config = dict(
    activation='swiglu',
    moe_layers=[2, 3, 4, 5, 6, 7],
    router_bias=True,
    groups_per_token=4,
    lr_router=0.00148,
    norm_eps=1e-05,
    tie_embeddings=True,
    optimizer='soap_variant',
    beta1=0.95,
    beta2=0.95,
)
Below are experts of layer 4 (counted from 0) of a mixture-of-experts language model. Rows are named gate (a neuron's input weights, with its number), up (a neuron's input weights, with its number), down (a neuron's output weights, with its number) and show model dimensions 64-127. Each number is 128 + 32 x the weight over its row's rms, rounded and kept within 0 to 255. Numbers have three digits each.
Before each expert's rows: "comes after" lists some tokens at least twice as common just before its tokens as in all text. This comes from a sample of Wikipedia text that the model never trained on. Tokens count by the router's weight.

# expert 10
comes after: " |", "|", ";", ":", " /", "°N"
gate0:198085130138137167111129049134127140117071101123117164088113084088120171123140147108105138087144123154122122129121103159175138164140160119150105147155106075174141099136150142077155120111121124
up0:120171108127163138151144155124109130135107167140141166213130151125068083131157106141145122064157144084108165098106084187119174100044129141134159128082145147131236191157114131142124159160134139
down0:129060082068131198163107148136087145155155078094115104157129145153113081186137118139166186068120148077135173066152138147149153161115124109119126110123087099189167086158116148135127158169049139

# expert 7
comes after: " ", " l", " ex", " m", " c", " ("
gate0:084108176119106113113119115099117136119183109150109135147159030126091122175118131163120103079145071137146166127022149106121152136146117102079150168180197107116135122134157121188103112139146103
up0:187093133106123137142106059067115158125128079110128111174059093087129096143162097111170133100150144133133118115137134139112160171110172189124171169190109139110121120181076084157104081104158139
down0:138109118130103079150074115176105108087136124126089103129172146138122139134150127150164124152133184139108121126161148113174139117180070118119115118100173146149167081135085128151155150198111091

# expert 49
comes after: " ", " (", "–", " +", " −", "/"
gate1:057158099123144098130102055117099117107116124152113126118113125077182094165143146133093123160079124165097091110194140101157098107168128176100090108153193128125134167122126171186102057098143162
up1:192112111147156165130116145076140157113131122143138124106143153124100137127031135156100134159114158111115117143087090142098165118187105114093153180087139148138179086109118124167120188173076108
down1:097126143114137116167098137142115140137106131185159106154189083126142155145150157143100119136094095159112116106105166151171157123145066078131074142133110123135161105094175120178167081181045106

# expert 1
comes after: " of", " in", " to", ".", " at", " for"
gate1:121146106118171111172098110101129172167094173155167141118141137164098115220168126163094094106124092115143161126124130148154147130109157074084086093151129113051169098139128110086116140114091069
up1:106199150141146148119121149129127071102129093134131118143099107154171199078062099123208141135120145124089106139137092140139097085148106186159116124120099179198088137057143105112074166106145149
down1:071113157123096103176171145158112077131116106086109145155110165161137149101125160121152151177056113158126140127108147119216159125074171137158131176086154195156179132102159115153072115138114106

# expert 73
comes after: "0", "5", "8", "7", "6", "4"
gate0:065161133173132148148149123134162145172133138153106164130222077091154107042118103171096108163149117151108113137082169142134102094164101177142153127141079098191106081151125117097133137169129113
up0:176107146134150114157086152119159108112170094140173125187124159191124097125108149110148177164150130156092208143216060145097130113095116129153188145144168143098112132124095170160155131121194128
down0:138182085079129078114131156089087147133125098125161078084098142154110115071141135125129096158125064116181191113128166151178079104101117134174149073167193092079135097109111126085153135147133059

# expert 122
comes after: " of", " in", " to", " on", " at", " for"
gate0:101119090174193170194098128145107103121099158124176129119118096124122127190116150092114171179118103157138177094150125114114130099145102094138067139111119106130139129114124132094133155098084142
up0:173144118171135073145156143110148161091153159109218129158091130133145116119144109134085186188103109127165134141105120159145120110174126105140080138146170148082119116138125114137114137116105103
down0:138125107113083135161102198124072094147142074094171080161089063146116089075126121055156187179158154122118144084151140151139164156147182061130109124087129164113149106135112185145112141135108136

# expert 51
comes after: "2", "1", " ", "3", "4", "5"
gate1:116103112149174142136118098116146154101142091194149171152143152106093174115189091067159163110109157097127135116101083166158137069124076140166090202178089106118121103095151115092127123130089154
up1:169167059095137128121117121105101119157142105154100124156070143119080143141179102128189092118193129118093108152154108153167126100052052106142117077139112057110115093127154150070130142130069102
down1:165107135152108124169166123094152091108114163120119141107097176103135166177129116139161131167190133183131074088129119181149113165105081110163116165168116139138120045126147119131042125101170119

# expert 33
comes after: "2", " c", "c", " C", " comp", " p"
gate1:135190146190197187148118108114139152117188129161111128133164086118134115118165058163130201117116136101102085110138123126174145133174125120117151134089080093149151149185165086142137110091094144
up1:137103130143087081148174054147080076112143138121086099162112164156110152179163125064118126100101108127097171135138160081132153064118145159131071098162142131161116091135156075162132113181146164
down1:112134142135150124119124074134152119136145159145126112113174117169161085122097117139114160179109190132139080145142128058154129127069112085125079126112120068122143091178079089165143149094103163

# expert 41
comes after: " |", ";", ",", ":", " /", "″N"
gate1:115093142114105134148179132139128148133133054148197103123066152125063178083102211099121151125141149170135140105142069172139197174149176165119113132116113089149113141154148133140146155138109129
up1:074166119169178149132115112117082138084123120111183183133169114147110156099095128179107216119100134158119120126136163127077166127092122142049143050108126119153134144141132080144139114116097104
down1:138143171170117088101133082133079143076077086074200184100092125158079182174138108069096125135135185133095113166145147135117147150105112175088110068104106116140157118136094120141100138156079137

# expert 76
comes after: "|", ",", " in", " |", ":", " September"
gate0:157102108138199089087155105154137121173108130099159138166124152142146090086166142162107155107166092175141148067118112131120098130180101109087046132134156085161075165057103129164145100097165150
up0:124182146210157142195085123190121144124091100184152184157132102106093164164145118152153094158177170160146068129171159124129074127118170142105113183098164104109100165097127124129136102075128128
down0:163123113087190127199141144120110141108147151113110112129154099141147192082174140131162086113118098098198174140128122134128137114172153161073131155142124130162137129134160114170141151180166168